From a checkpoint of a small mixture-of-experts model trained on Wikipedia.
Size: 17 layers, vocabulary 8192, 53.6M parameters.
Experts: 48 experts in each of 17 layers, 80 GELU neurons an expert, a softmax router, a shared expert of 192 neurons.
Training: a variant of Adam for the experts, 7895 steps.
Below are experts of layer 2 (counted from 0) of a mixture-of-experts language model. Rows are named up (a neuron's input weights, with its number) and show model dimensions 80-159. Each number is 500 + 50 x the weight over its row's rms, rounded and kept within 0 to 999. Numbers have three digits each.
Before each expert's rows: a language model's description of what the expert responds to. This comes from a sample of Wikipedia text that the model never trained on.

# expert 33
It responds to: Nouns like time, day, year, death and Born before of or a colon, plus fragments of foreign names such as Bryn M-aw-r.
up0:564492550430497427551422440565520517526482431445449531500535517425427560512486532475489460431448515467520470390478511443502493513542511463469573484545499534472491478452621540416515469516501431517456312468490567515500470507467495518524508536
up1:559468498402493544469577522508583476508457554563535475514541459550421601570547531554522555472529460498448441465527517544508563588418512537411452487508519564488581463508590479463471517493513475563431619444558451558503508486482535475462480400
up2:451533526491466527540464565484483501398490401486459578506502561487482391502512408568406486525494516507531487401471478482473493507571397479545544530434578571501520474485531492461482492458589444408513458482530573471507545513390520501507436495
up3:536414531506512534529499545459441529514485424485462490497755445504446412524483459516496493478464462513500412568482581588445488540431500439464433488441530536513491482516507451531510415521590467499489540500429499575458520549480327517384520542
up4:419575555532542495460441556480557549561514546518470538534541487569536491411494455524454489434474511510464584546543468444489473412450448418520519497444558520495467478531531562447503501495515446435501410501491452561547502504504516583513521477
up5:506512427467493529551534459559540439498484470553481533498383444469486514486514547574503481413581530569565473527448486485478585583439552490497451446550543490573515442453543495510505620378506510588434544501460469512445452493527480491488475406
up6:571528539496462527488485514500494479458428520605521527532514418516478578523544468479420469484498526575507503477491401533561466532533427366510482479504489606466495458504469606565451520434550460473494511436393448511440489529463541498489526542
up7:507469500504492487464433534581534552489585454478510472548452452606359472476519428488485457539455528599449492471507403453426420484516506514491510514538480520509478448511584471560563523470530453542484527472507499590536548442585481469442480504
up8:388523532446531389546572515505578497489567549491475441540526530455419451560529470543471447464527506559484498601525481516478493513417409637519580543436478453516517433510478456516492476537527442524508476513469457479489457406574471505393454460
up9:546520498432548504539489530425583514470456468573465479586473514549507598467465425465534474489573486533423553529455456475588434545543521436483435523502545439397455491508487508533483548501484481426511547443533657438493466511503513536518495514
up10:545490507449478479543489564551632491453522445469478460471562555437463450482495526622510526484514511489517565448528445519564529480457413521473494432503501499497485409453516466497574498417535423453497484450488514609456481429492479473447469512
up11:534519511477450510521492521473494496506532557516546465579448538422474494473514507530543503539525444492521453481497459493535421535500422508522405447454510503502517440540519486417502525519456468533410505524556549509508519458535493497424441457
up12:494559457523441492435574507484466472452527462450441454484497458551502482522436475452547493527456540497567478417494596555487548579417480502492497498430491537466504475479471494413512493437527461529437514496502620453479511496458458514465448397
up13:430523534490433479477454494502371609459443412590516477565381531504449464539541435593487388471488534546511560512502416478450527440490456467439432536481608525560450465485509453416550469610592496576492429478529631476547553490505464406552527444
up14:560434561471465475496556494443518565458464529569551493449602452459568532431428401461523514537476435455535505400530461596488524562469485430475442445437514472483519454438595481480523486475570492523491499459483485466504530496516508464468467445
up15:534466572575558527447529480533500525544606458530523626445472576456443522551573522544549432453373505532468502467518491575507548585500464596541467495511576424555590427581515498511467451578501380508426521516479453586461535548528494479497440397
up16:485506501434491484488471523469499499515508462468497374491517512544480562453566538516472495557536519479505514447493425438514431488517483485462444481502579547520401460457542516523517454638433431442480412481493455463556545485529488463501633595
up17:507499593579521418535489473550497450519449506479474474551525439413522443420576562595532541508501509362536516527420479491431347461463465421520488514446493481521496455433516635533515401462546503383520465425446522461479532532487493498504499555
up18:454478425446499443444534457530556501521470454512460430508534532499469388520513496535435397531531494519502526374531512552534467554516442480063563532481536484517456456485586398477438410526455542462504526518462523575488510509468470494551576469
up19:460530530481523474520514449511465460487500493475488426512485512472585478478526507479437518487509454553562525493580478489498520576414489571550632447438551465526445435477590540470561436544545466447515555511485465541535421476516448496469414475
up20:481476353359535445522559523599483553527491465540478458529576510453510536477528583577528507485591452560508421456479384435557529549459441460459465464540493474554474434386563491441432443571555505422425492542511430474514453444461475491557498404
up21:439513478500564480438471513546476482519580541527501432501528443515443464516565456571454494533591580513535479484522503445463546492452419488556546543485587579537443419504538551500514532532497476413533510521497502497571498461477566504544440521
up22:518571426494500449470486457518509579480539540460423585497508495495477520522557390511433530516591532558453509630393475418523535513515478519548572482395546522491535481482515560466451517436464478441486450495496502471522479346533636509471508549
up23:448501533430481462518536497559499558540505470416481497489474460562491526480550508503505449501547556593565500570597550547500538490558515493501622516484469253465577505467530474538404522503480477575508540428456505555526474571492505504450551515
up24:528459543466480523579564485475506488522492552502463539572502422432481489447505425528530506490452530413433596485509441479521469477506430462512478504483502524458484473567568551456469393456552446523481552514494525506537574441567553470504559491
up25:517433585560550499532527490480426539490474466446514492556452506557365415434513484518508543605502474433581493432456531483502505505490489546472549483454591518430544481464521491537502417524491459416520506474535475546571472411555515484498559479

# expert 11
It responds to: Middle pieces of words like adv-is-or, compet-ing, rec-it-als, plus auxiliaries and verbs in prose such as would, do, did, took.
up0:534558549414419549385535570500463503551509509443585457482430497441450370525528461481580526549412418565456474429535473453450525437470468446572451490577452448458457437519513465427403440462399459512483524493432502475414498567553430602582467500
up1:497489552449522468524437512516488382495482525448457451604572445552529513513561484434520554405472490451464514468479448523534496495533481491530462405487524568499503433489507497484535490480554453490498499513547498437517460519514470359424510449
up2:545523529504514435537526528476506451467529554438432443526433521482548456444451474480527422448558570477428446445463462428444557468491495542393481475505553453479562463527408579487426465480503344572483525492572545497461509514454527507491511450
up3:545541414510524425512470390604506566471523542459441507513526505568536469534508485531452421498478569405492578495416434514508576493204481508542555529498448455533545449456573604463467495493458472407525537452483510504482447506510592549480530505
up4:512410500483400595533486430503528494506433588461434489522529527507527485529572470389474596537509523520550550411584448518535574544495426458512500475486590531513508429455534465398468470482498509552510540464432530489503418506516572536535543460
up5:457508562476447517497683524483594585474459546483416549533416453497475571479606571460447517506467507491492463515461579525524557437511513474475499527463492469527534470512564496427468439541515481461516464463512582483516537422525379494492472511
up6:505519593501468449474505527456459482499406578519479537488443548506520536500530415485535471520455578512539557532467465445528569491419518413434472506524467501485547497537623560560543506541513454479535557454502581508473520410593519519464532516
up7:509364432545477527524565443568560499419482541588458521537477582535565563439526489509524475491476568544542505493571327473634512483488490448505485462402531437486523403531553507512501460438419471457502584515549566549458422465552455452495544429
up8:512433458507460427465505540478500611592470475454524418447475478485521532580488528461495534589497415499460509428436565453512530543483505516497497496497531465567438459494489507497224503494514440462473528498478478468484473520504463496495432459
up9:535487555498529552565446592400522500489499498584504440415466603472519455438437418537468548453489529572495536402543477544437585438461451533548454475447562459497555447465576507501478506494601460509546674462445397482510529497531413572442441493
up10:516468491465425512504534531412531503517453490480473507525459531531496544487628486407520516516580449574486503507520511412509545506490482463527524485465507561513480432441558541476472454563512475512475478478518533517487501512485509468548521471
up11:523471567575616467589480513565524433446596505498454534528521495503429489495540539573533497416567581538527499485496534477463538456463437445488481558414565488523415479521518492579441503501485457495560510493481519534540429587541531504465464456
up12:524428485467558413470491511435431483529500528459535514532520456488516539504396560541478516536472463398457520571462503518544511506413541394426393549445526586551471359501456554548554495544487464426550469510530510520397475479433505499474443537
up14:479545491543535523535466518476434492610490509485487568514463542444509517473525518512512451482474515446609508498592434482536529497503512518465540441530516515564503458433584532492579391489477478620440513459510533510560527534511336499482515447
up15:544509461450453497475532475474383541502611533461519395472477550584521481509534417531519396532485436487494467573464439522612582540401485490526428593517482491436510513447488557424482486513476470459507517483478475538526555466467588535481578414
up16:518425471520568403448442504563529480461476469489610474531541554540506436529531492490434520461465473577483496468529463489513619490576439476264523503510599517425482440552474482477469544512543479562491561520556542551493534500519623483522497541
up17:446502438369507497467498508588449562457442453428591488486482480527576533500530520513465491566552487466434509489522441502490537525519579465472514532445568503453477519538471564469490565493462516474550553505513496478526502455483495477489463481
up18:466433454536501501510602513636555427427469449507521427462489454544524493453441501450480563563557505459504435550480500502508449551558588438472578454438549372537654475498536560537527539525453517564568457472505481525449513487484434590574561504
up19:519566532485510477542481486536378408523479522507476500565428573561492596561530488515476426522508468549512526492497526527546563480576455569473529423406526394486495484450448577469518572419506470523468467507483475574509486545481584586534522466
up20:505528495485453465487537567539562545516486510566476507503519483525531468493477475502440515514510575500522444487562437422496497508545568522475752446542530410505429481442499569571498403444464474502532439477488502536441543373540527519607457513
up21:493407510526490418483514390475506513539436496457451453486460506421619417456538580517469507483466439504552356454528530498399533439491410499503556464564468543500500472498504518417483420457593461625505494409574463491464506494546463514461489423
up22:543450615536566441420465597550552427429487528455518516465528535621451497523564447770541504394450482401504434447482504548445436481519541549526516508489577467558524458467434504551497549488513445450456516493468460492496552486546439532468512409
up23:475623559607454555510431541400493438518445511463448519412488516454443424468460517542457553528510477522487503427584511775453544476511537476491492500511580424442503415465511492473473597516594489433477551494482526457488578496503434592476532439
up24:522489581453515503495489524461372498460486476550479585525556561521506445553519484450432512509350537478529600444526495480487494495481532517475488500442582429479519497432607481520532544456478452483473495459468500432509468505506509443482532493
up25:473446466438518451464517610487549512605561546447624578518461470547528539457577528514431512554514415573483421527561483481547526464482512449489415474513616401504515451439504537610545541525477452545505468485515454545552475446564588487592558421

# expert 29
It responds to: Unit abbreviations and coordinates in geography and species text, plus inner word pieces, such as km, mi, ft, overl-ap, tul-ip.
up1:585461519631431530535475493537519470481560490500538531483482436481497462551469461502509484504515472427479558476403526427553526470532487420467590394498479415572514470588507460543546540420571505477569528461511483486525555506490366458487480442
up2:503500431531510505443515545488604491579502493452569539532444536463494478524451520552522504491507483446494493540498550521523435494406507561593473534461570419438464480516472566533487513518495479499523509526462495507553544442499431497514486323
up3:572621577463463530522484547483503475505526574570485430421542441513505453427538577501512483491535440568473519503493499509494510474497553516476498454524486534519468474457505475443439411488531494577521546407542530490466482550473475503493474415
up4:470581495498459460595479514532540659474528496475428511427464433507464516475430522482471539517544511516420565482528505505546512616551395506447496426468456441465483422445516523426457478592464450551527496469532471519565519484506504457420566449
up5:487490570431483235455487489574496477533486456536556507530570560511513521469536438473480593508461511473499513447540529563518402570476496544432480522500514540584399468443533449465520485585436485463535535506550474428531564561458520415561568471
up6:473460512468521549493535537547551478500594466483575469530567464771542484439495495536515529545483499486509495557428566460513497538558454515557496516523598460566592485489430503485491522520485467449509538494533502529479526532510478476506462493
up7:463513497467550482506578534432475450492546508555580422573489546450475466484485414429476429498547521537437475496468473506457478463482478420481437442480491516491518431519508534478460565488518454496541483480535405582511581539559525507515558461
up8:548499434445623483468521425482577535557491455553553466452562498492494542483490453449441494495488536484478455399513464372516490501486429489496429557517494496470519451520527480481527484507447510488505522442556522526574385553505467601511463458
up9:493464418699494444502541525499470454527589618510497465561507466561531543573422459414581581476508464465435491486484499442455488509406505453568461416459494536475507480497508492432505548483513457400530460508511453536522546478473493483467477522
up10:576451518434469508489493479539602427517469514535558516483489490355472543475540500487502497465521504512490495500432462526482529455471456481491418376427479595531558471477531562553513524518432448516513584437480492433545500550407419459528526451
up11:483534524458503485451537510492497497545542522491436426393444578474460479503522486509459425467490532544419626495520518531475424480475421486433425506523535551497582433467516500621594506491445461481442440502584514473498526507915475429598540489
up12:486458493439560460538481457518410403513621499453460465548512324512470494533557499563445559487476554561530467517487493516498513599530496494463475519493580407593592468528546505600533532530500480535504437490507497435519526491518440487561518561
up13:471582473498457393507565604487528565521569520514552638518523536550552542506642473505500514538432487501429462496551431508535490487497504529557494449533473480509438457476513614494482556525488461388495458503446498490459489427449503500468427434
up14:465473426506600449504512595610459580542473501431451514430491606515459521531512550558378528479534548550532560497576381506543428550457442603457511513449605400485491477507477487554470409533525475515433478530468437538517527428391463473599439483
up15:462450530521642526512525542478212576549589460470491523495480459544483546528530519522534444410574531471462436454531515386464565487513470614510465470707482567471500485464556565517438469540439462543588508453483549573512470525425470539529468440
up16:487491571475475464482508505557452535477461577534533493536581448478550524508527375403521458539500510539483481469546449494552455416501534549442575460504501522567525490516525556539540490489513473520480515442502517441461569482475565508458547548
up17:504461493502569523519521537510607485496500496520515510481537452512525482512482497502551569571453536529455532413579448500631543535578450550510502512505516494514485502482476559430513522466580509486497450471533437557492497504523575521480519448
up18:435490485484453463525553563530464501533545413483499489524523513516529481434515477492440472574532585478471477472559423530509490486398481498480389553531533469502504463470498451488528494494583472544474119467497494510502516513507473433497566498
up19:412525412474521514509552419468547502470563476481507429505423527529530464452517456468520514555587576564409576418573563546516466553560469484479441468551528586471474425454553541470520518550511446458518544494574446522539551471497562537460473378
up20:500546445520517488501511522516517523555405441444466551522549543553476461433549499527422513589518508487489448531492509468569514435466483543471475481552586517548473446532494530549479553536568428414500461474417517563475477498456440520539476564
up21:656545566514422448519473544474604541497498507485529577420480539455459442462471499553492465456501482469502488456472524505531494525470488517521415483462513568491434465505503561508440459551373408512467505534521421598438478495452560463455480464
up22:543484390550431498532453542579410473576500512470452518485395504578454574508556504509448445498553442465475534470531458498533474582406599465431544524458511475550481453487544443476445484441455494443552460468485543514533526442513386537563526463
up23:450594515470459480491461485517461527457542412480518401410462491460484449501561454474433565470523444564496501437501499508537469592482548489273506489450530399437598483546521578448497467557554465492395444481514426621356541436571552491433535398
up24:475543474523514502548509471524494455490544533472398453527493486589455552554515508501500530415457404474508525444551440498467479245416490506581515453495520436495463461474457438541490556464587482489486495475553481473487527512511422476432607474
up25:597433533423448504556545496458521426459483509543530499488521461512456499518506442522510527484525543508588478500487452506503534529453444477473516523519468489425540450506550536543447529403480492535505485505411520481447509482533499510500578469
up26:479438515399446504480495510515470435503516506492489490382489546556440544512523428514460421519470494507647559542495512437492492565427528467498530527513515396510453471489574506573420486465560504475534494453463531517529444569476429511511499517

# expert 23
It responds to: Final syllable pieces of non-English, especially Indian, Arabic and Japanese, names and places, such as Madh-ya, Suh-ani, Mano-j, Mal-ta.
up1:598532548521562594538573580448551548519515458391497451458437489489576509381471561432563477468506437441510448428507460504493495443471467488492516487457448536449454463478548528438541508506617485462504552446505522530624505473387456529525470473
up2:434551497441516474641447458565601569481489543486459466465465488428514554536539494530572444479585405450552484373460484419497496463512546562419495529453528507455491501455457507490527526485424498460477539440535507537504533498561429459550489498
up3:478458512507453514481564510536499515480462472499545517507550457467520515406537538519439470493486504511476469469518497424478446669500491474552548512515481486561545488479527470481584378391258487486468497484477420476477450523517516496524503520
up4:559550530456419515398480516501519480503502431495494480479290569499463381535435519577478404453496450484416509567537485411523562512490501416417515442488536474481508477503528589504445500638457459519499477477490510529473521560510468548557535453
up5:495497425533549520533459517525544409541504512491516530506589579570459451467532501546423414495569501508470605403414479505487302528439453513498536469445512442525543490468444536514590491492517490454534568410585452534461515496489541421428456472
up6:494510532477548489551605413481479539532489448542503384547538484602542440541513483450575516536480520432561469483450601541367479527530466525539513478479551630545473499503373461559486439403506497415500522478519562506510500444553488552588458485
up7:518476462482542459454487406550459394465509478516488491507488485489495443458497432553537500502468465573535472500528480515411454583510442498461496500511477477486403496457538506505510579469437440477484479480526474371386567348559459450463514497
up8:560490490492449512501517602439464551473596480519441460538438472425490521419570543464458577513547470453480548508504493506459437482467418516369473526573502580533551483464470552411491266480487479466439538477508502554481442508503416503522488464
up9:534556580586474554487552498453531532473470442527596487511500485430511472467488431533505431478510525518501547475539443473457482511437490476545543456598525481608551477523538622592499494489518482472507515472491527534455464537456556499456506480
up10:487544473420463542534456538579473439517433467435564433442521531500486576532403418493487448477478508509520485419527506462570505467464443447525465497536472445477499465441533495466456533586553496505563553476443487494517594474451592512504518509
up11:517530547555464477506503526616473425530475476499553525512515506513525605486517512458519605503416562541455531483498405510449497326479547374511506502538480576403562468506490494457431490514563459434501484471532520533456535689484606479499542479
up12:484518432501534501542479471470533473493575526460474486499398482500455523504525475495500457502488535490482519518458517541599506706530450510448593479508514508463575493471535526524494472560470474515526608490493498436478473470462541539482558479
up13:477447564449489702435488570497507456543513494574459557467495442506406465510473496404417572506559498591419550494547565544520538581512447544506559521510483526550219482498513448488481557442496486535556446495508535479526526499445530466521503522
up14:529524528557513454604558476493441553458487509480488238490503542430525546586522539503509415465494477417470503421479466490557485411571410532509515513518711527543486470462548486555441507509616493487495469485492568533496487484502384522588456510
up15:525505492508410505462513485536425488548519502463513468519505527432523529436494554379542535506517555527442455495532458516539867449531476495547460471411582441455428455502551464461412573571513444484545502411580376455486499482531498510498506551
up16:651458549457531485509522541280468487478470402418440473500539464402481479427471517504446421440502483557483504483494528551477573556517485526451517542612450497554480475514542485548482405503504485500513503476511518626419460469460480447487488475
up17:472465528511487492563410459508579483491517445490532486532518500383544452411475487486400537678516441481589495549460463445527574482492475454552474521483491513440469465529537561463431483519484504544450511473510462556494545466517572455582482504
up18:555499505477547443511538521471519555437507466460511501467522425457506510529531536475499552440522523522495472429518538475537485542475420446578471542403500508542438488523494431485571557495413461458471451464587505477599547529461447511504410478
up19:604434505476561516465499573444436513508519464571450482512496460565482531513492456584537529469551415399509491516474478531458497459428409568511482534463556439455477454465486466549462511503570478410443437519499525473567519510481454511463492485
up20:551464609512522450550493490491501543497572468537544446466475522455565428405455484452547552561502517511581501510508535436471511495516595492574532530452544479488563477545464490497468484453498506523553506451545582573521472504555508557503516468
up21:463437523545536494466478550519425542494518502446533473526522526506483591563512600465478302458476498541531536454497438447532520524459485540558488542462472468467514484431614548542519469435453511492459526477436541492500513483586499533498479550
up22:569536539521464575465514467499495460537555473470482524466605513482521524540512577454484499488486486434541505452542465416518554576558457542495569479500467492543499482456557549590532451505534477494442549441525479564399522489522530516499501502
up23:420508475451460482530571521490535515430576506462487492458531523578538447444438411444485473472474540534551488460508405521522524487533485476514543525467364451559409470472533573480468483588494482538456525445521482530449475473494556497449460504
up24:474523466457537395433420536544520574506507621490503506511475555553513621446485420512497466495475492541443514379402431476508461510449522541463570545459552492551540450440609542507599539497479452506398667497446549410484484522481595508485365412
up25:523515447510490550464530544477475558555457389521590530450589501468477498434525431514448483532477496554466492515442489548489495465509440533448540541521479493438518453486586558508493508468560458531456428469443461488520421476493553457468509533
up26:540475425433534545513548481525458509542497551434484557485511485511392543483516476424538489513551502545398475537526494480485501524514544485437494431439517416456555481496528546550477584531435487539513491459525541434529465495442454528479581547

# expert 31
It responds to: Letter f and other mid-word fragments in ordinary prose, such as stead-f-ast, super-f-icially, stri-f-e, batt-al-ions, plus verbs like died, married.
up0:453521540512544480448546469551510465561432481510470466412506413513580452516550448727566515434448337563572410506498480448480533415502528469485470501465478461480495476476516535552542515550477476451493478528431505470490429544500532467465523470
up1:554503520507514442496553517452595486553544439528522474498498573466515548546462434506515537507536481451464504558551540548463586511512534529586528412478593467536542443548546480445545438450521493455499489400456490504576494478547537526518515460
up2:567483574463631558514538532480500549461556532530547538470444461536530506509508501552535625590487487564508447490512554484524540579474468536459836557541548432474502434539484536458487482444513468498522461441496481438418436511528498551475516486
up3:531486396465549529667502561552556448458485505520537482554583532515436591446504524698463540528490479486509490372431548483459499523473469525516541547439471461541527448477499557493483537407473471420570474308500498519500557584480512543422552455
up4:518493516503481527438495549550456534563430485551497570534496555488527444435578456516446499552524537634481522478571588562549517485565476543463572513483540517502597485475543534485555585491504443381339521663532595491546549550509569480549492488
up5:552565465549432496440529383523488499482518530496506533562227475482529568444444440472509560519479436468457477515500527562467549559530480483530548470538557498362432492593525525513495524441516516498509517418551491508504509412551431498450499444
up6:470455499507516507444507464475561487568516507506490498518460441551451520443517511528499447415561458490459503467487473462536542477530507458494482508534547506524483456546482510444507399552435377467487484450630526498489490579551478557464507462
up7:571543592498504510471440516485403532467558486451519523443467430554538496471452409557483557488464477619500468569491511479511404410468512503546530413559451448495533484544524455540515502488519464470483548489392426431463449569534502507567499547
up8:514496557479479516504510527436444427488476566561516480490432418564457527437514484555486390473515514469469579503466401431586483459430564508437506455462548549489531451397552504433576564511524436489520420499586563476519495479536464462490531419
up9:619437432526549529460526485552544477498424400523489499560480392493503493525557557523464549504450418539497469441531476535513571457466487509529587408577560573550510501507535417444501528450547487496494475467483515624497573501526502550499485570
up10:514483433426440532530506545579481553528499473550416533535475462568453495472491544475537510533500478510538430552486506476541568451483499519486495467528491542472536486491497454472518451520535470516524501484586609477508546542475449494535557427
up11:565342440574557508518476519511463482520534462600556516581545508536484507391499452455548527577463525566467495371410520475548494542528415588449595516558576453444504475578499569489438352534518479517461507436540561575543495465596528478525429496
up12:501566508480447486469562514449470505440564454459555543480486425473500498479497506508533401562513441517508388494503371462521514425390530490538447443510478436462510480494562546516506496592480529486398517408575582536505512445473472510514482458
up13:509501497714487496475532464498495448446396553518557431525431499548551468512521514492463565492544497499512529491469529507524532617450414417534498474471529494443535474551466540434517421487481489570527415474509499581507536449533562523525566395
up14:529501531450540558488421490529410546559511473578488403593452500524493414546428492468493391484539522435546518482476485597469562508499508480480348452507559490571523505475508541556398493520483467571530446410509503494371483583462530540573449485
up15:478513448448490528535492466449477503478441499466476480501541579609505464541493482457529427499555428525494582488411454517493459485484427492497508545425447441456519457484513508499580567498480466478478434472239504502357494523296476490416484510
up16:574554518553545461380429558537484548495495509435479475547522519550479577484525434509593504575508461540480461378492519497498539526514517461559514444537546499570436479515552500508474484517562500593448517477422403591481445479510397516502416458
up17:585520471492527477496484425563466495484481425522405512437491484547484424484527472507487513478466439495464472466363535357514458527465550438454485539466523467379465461538566483472449542501411466475540584437443510475513563535562498433613530506
up18:570463475476551598502449497486459548505474491446593500456495595499495491473460424594547611542470448463404525491468421439510504451499422481524521458525611429501547433592517571453468478492479442436497505434576452457551452478535521479520433512
up19:537483491443501451474613556459612510534430544534599503471450569519419560481535433500490547469563458529440483522553471526475489433526401526513504471533518481558595466568442455424463448413448498497502540463482477490439553564568554418474493531
up20:509445335551415420499514390453484496562483482451468532522505492518473504423544483474587460573541517547493527436496557423561432556515501523545508431465519561538582495484476515538525460504525529452466435468542515481572578456442455452499523361
up21:479479488538507477527491450294458507509518467332586440463533499575561497529465497510580537531440508448499530495490489489454458612526516446540438557450522469557522449561509476550408480560440450478492518439573297653501600538390519546540515491
up22:470454541445433459511466480439473491433480509591494532520427481405486511501480410450544463523597504553522493442492521436553463513504428431513487462500490531436509465489506458443541525400531481447474544415412532492517553495504546417566464524
up23:446508534459501414503489550498463512564576527454484426497492426641499482476515530563528436411514520491423495545519404517493451467538494542467491509506463545569569451467515515495507588506491464478482575442489477542458472519520497524446568497
up24:529592540536440522414547446446518513488489467576439491456496532524503532538517481468442558504426499486492457501488504439549521457422512390468510446495482501484538486493563546396406484518445494545478488489545493451534550507424599549582519554
up25:501487573476501472522516592527484398441537495575434436558525424526534607467493487540525526542468455568552522453515472529530480540469554541476510549573457481465397408495611461730435517468518516533466545505541546521443382512552528519451486452

# expert 30
It responds to: Government and place words in election and political text, such as United States, County, District, state, Party, Democratic, House.
up0:560375507498491552520443552502514539537497561604503584654482538436482508466448530503398456427477537568454409453446527467555525565454496467599596486488594499524521456490538532454457577419452447468597504443621460375584481535492463457479514503
up1:489482513543539455431427447491568507547415424467543543522444533542447493470508420528431506482501418523456475479386488544532392541507491435483517562333526463497535476426552467620436526443618466480467526445532578746499522455457450526471482399
up2:420546528395470486609453532576499441524480505471555529450420565448458574462504518542502608454546444525507466499470523579482456519459390497501371472516529614500506451480591470511477520508483440485459448443550479527478450529470527537511512435
up3:513573399634483474486440547519501561541411487464537501491549580487537535441407454530492505411460481511533543437482526604515467538457473448444526546404508522473508503488538419542451486530506453411562510490539491488510546435465570524436565463
up4:472483512431553526537496496545568403449483513534485451469499490481543554455387521492517593491551519542501484464381534526529459553528488513534437301572525563541485447501585580526406550555485470561473563426561588457466489470534494458536448453
up5:622466493436589468460338487501531595548538438460536507564591488456521428458415473535523511517581502552478513407551510531540422607515508467557452442449567487487524465527500571503498530520493481484530544494490406535420496441495543483438525415
up6:473593461539478469500512494525495460538457498459517630541495468566489510503534501554301565503506504549475462469538409578530481463406446527549491499440600544603504441410462523484511476517560434507504496463535495566490504515529470517474440422
up7:583508480704395495509498519582473468594424491491537555492486515440525531659505494477444422481504542425424542496476508511522513465468467508487578580576562530436458481504539517498436508523488516473557470484478499490487521491469501476484492481
up8:480494496433494513517481507470568529483496526539569564551468529450484497453530532511483460426396568441466479467442454547557498539499455537487428532468607447507451436430487522429500539497511439446434462497516407541464460498479474496508519455
up9:574540467596450466473402568635504465502553497479545521438377510520534576462473497385489499455465496442605529468462502524483463445549464516433535530502598548507492504517493486498483469542508444432456491491538489503496579423581447501439532457
up10:519522517470569470439594677483485489473526540475528497537443489548540434499485435517463567552492514497469478610492508441540515558605442476580438454471518484507681497528496487465565502488476450566508505450520506584511551538573539541505560500
up11:521579482482501542498548521475500473477501528598467465473452478436455477490566447471476456428464571439501589533516516482515345452496566503588528536489514504452481485543524477513569528532415502492522542471492459495523649511573422401465534496
up12:619510459473443566532510469488459277589466464507546499489527445513516501488537471486572576461566601373481461687568564579481554454462481473575571481507515479480444489528500528512508466548518526447544538533553534510532557501451445450456505544
up13:548530446507483544464475512522544532551460545506520515517563562560509591498507523548520462487506455520453553462525506572555509544554538562513522524395528516441546450437530532481449484499467474399466466481510476514551469505551470474218516465
up14:469489499529457526494440561560547600514435488553418520606463537500487551431587532513505495580457544553502506462440457524651499481553453482534511493486520539427520486477585527525446547518506432478448456479515395481510532474529566499517508379
up15:539423458542462424499495520485572434532555607532559512549520579432520522416502562492535502440508546446485522275510464444545515575491469467444520461462532470432529454519525581472523546433464491494538582514614523551494386456538546516418484535
up16:500534478440495539573583517486328514519508431502515580458489738462509533468514511550468548492502393456527509505510516610521476490507431470391475563435581545482525469446549427497484493523585442546538488453540595377535453561455533500461527478
up17:438507531457524490509468497550596476495530551451588517523513491536456457418503511633482456542349501448514557473455446538534485694475456606563527507412557455411517460497523642543518493471521482462517537475563495562462582501484453593481470507
up18:481515455457541527500527516630516577561515387398551491466516539480446519498469544544411395535518519511386451531531485578524484522497464463530527429461549455565490470480473492566437445483468485544473494488496529600455495468522420550530508428
up19:532470592488366541543529555499512429444533548543445516439416471427512498442496412493495560559480579431501501458473554480513535480614511500508506513461604532518505497523501460522489565531508480551455492483412541516532467429554482525515538404
up20:547561467557466482464476480521418449512493535486588525554482450542506478450536545543519469472500472564457500540419521508468527461508494443541489551422571552448525458491560475507522460543514455418486405484539534487536576506532425456549465436
up21:446490508415459560478513510519490511546494463530459603484477542567525448407582427554363381555425475434517543472487509479514351512516496447504516485431604510500508444524521474529499517514498441424422464736508399596459426501510600485515518422
up22:510467485485402552518423553524552480570414534478445569532505509421477468479428526412447525450526552516485517442400516447527505564449445506513385496426499544387517478586527462488507508518496434511507446467517485461542508462489542552488517448
up23:544545572504483515441463462548512535494534497488527555486508523486414572407610501469567549472459595590447544432457372556498523532520413533513493528410573557502484444523508512473469484556474447453469533460559476540592585545480531438427477467
up24:602521426470471491516506549485517514570471521576576600562573480530506397486495452452580532521503480473516480478495467606537456527464439472597433467536537448533600459520515565529540524587431447491452463455506445470554449497513547419417491459
up25:479580434472491520487553464471471445515495409593452493488568532479456493489576445573389510519479500430525524490556469507564453490516462513421509500427585489501524440523578429516422525539490492516504528460509505591518549570526439563525474472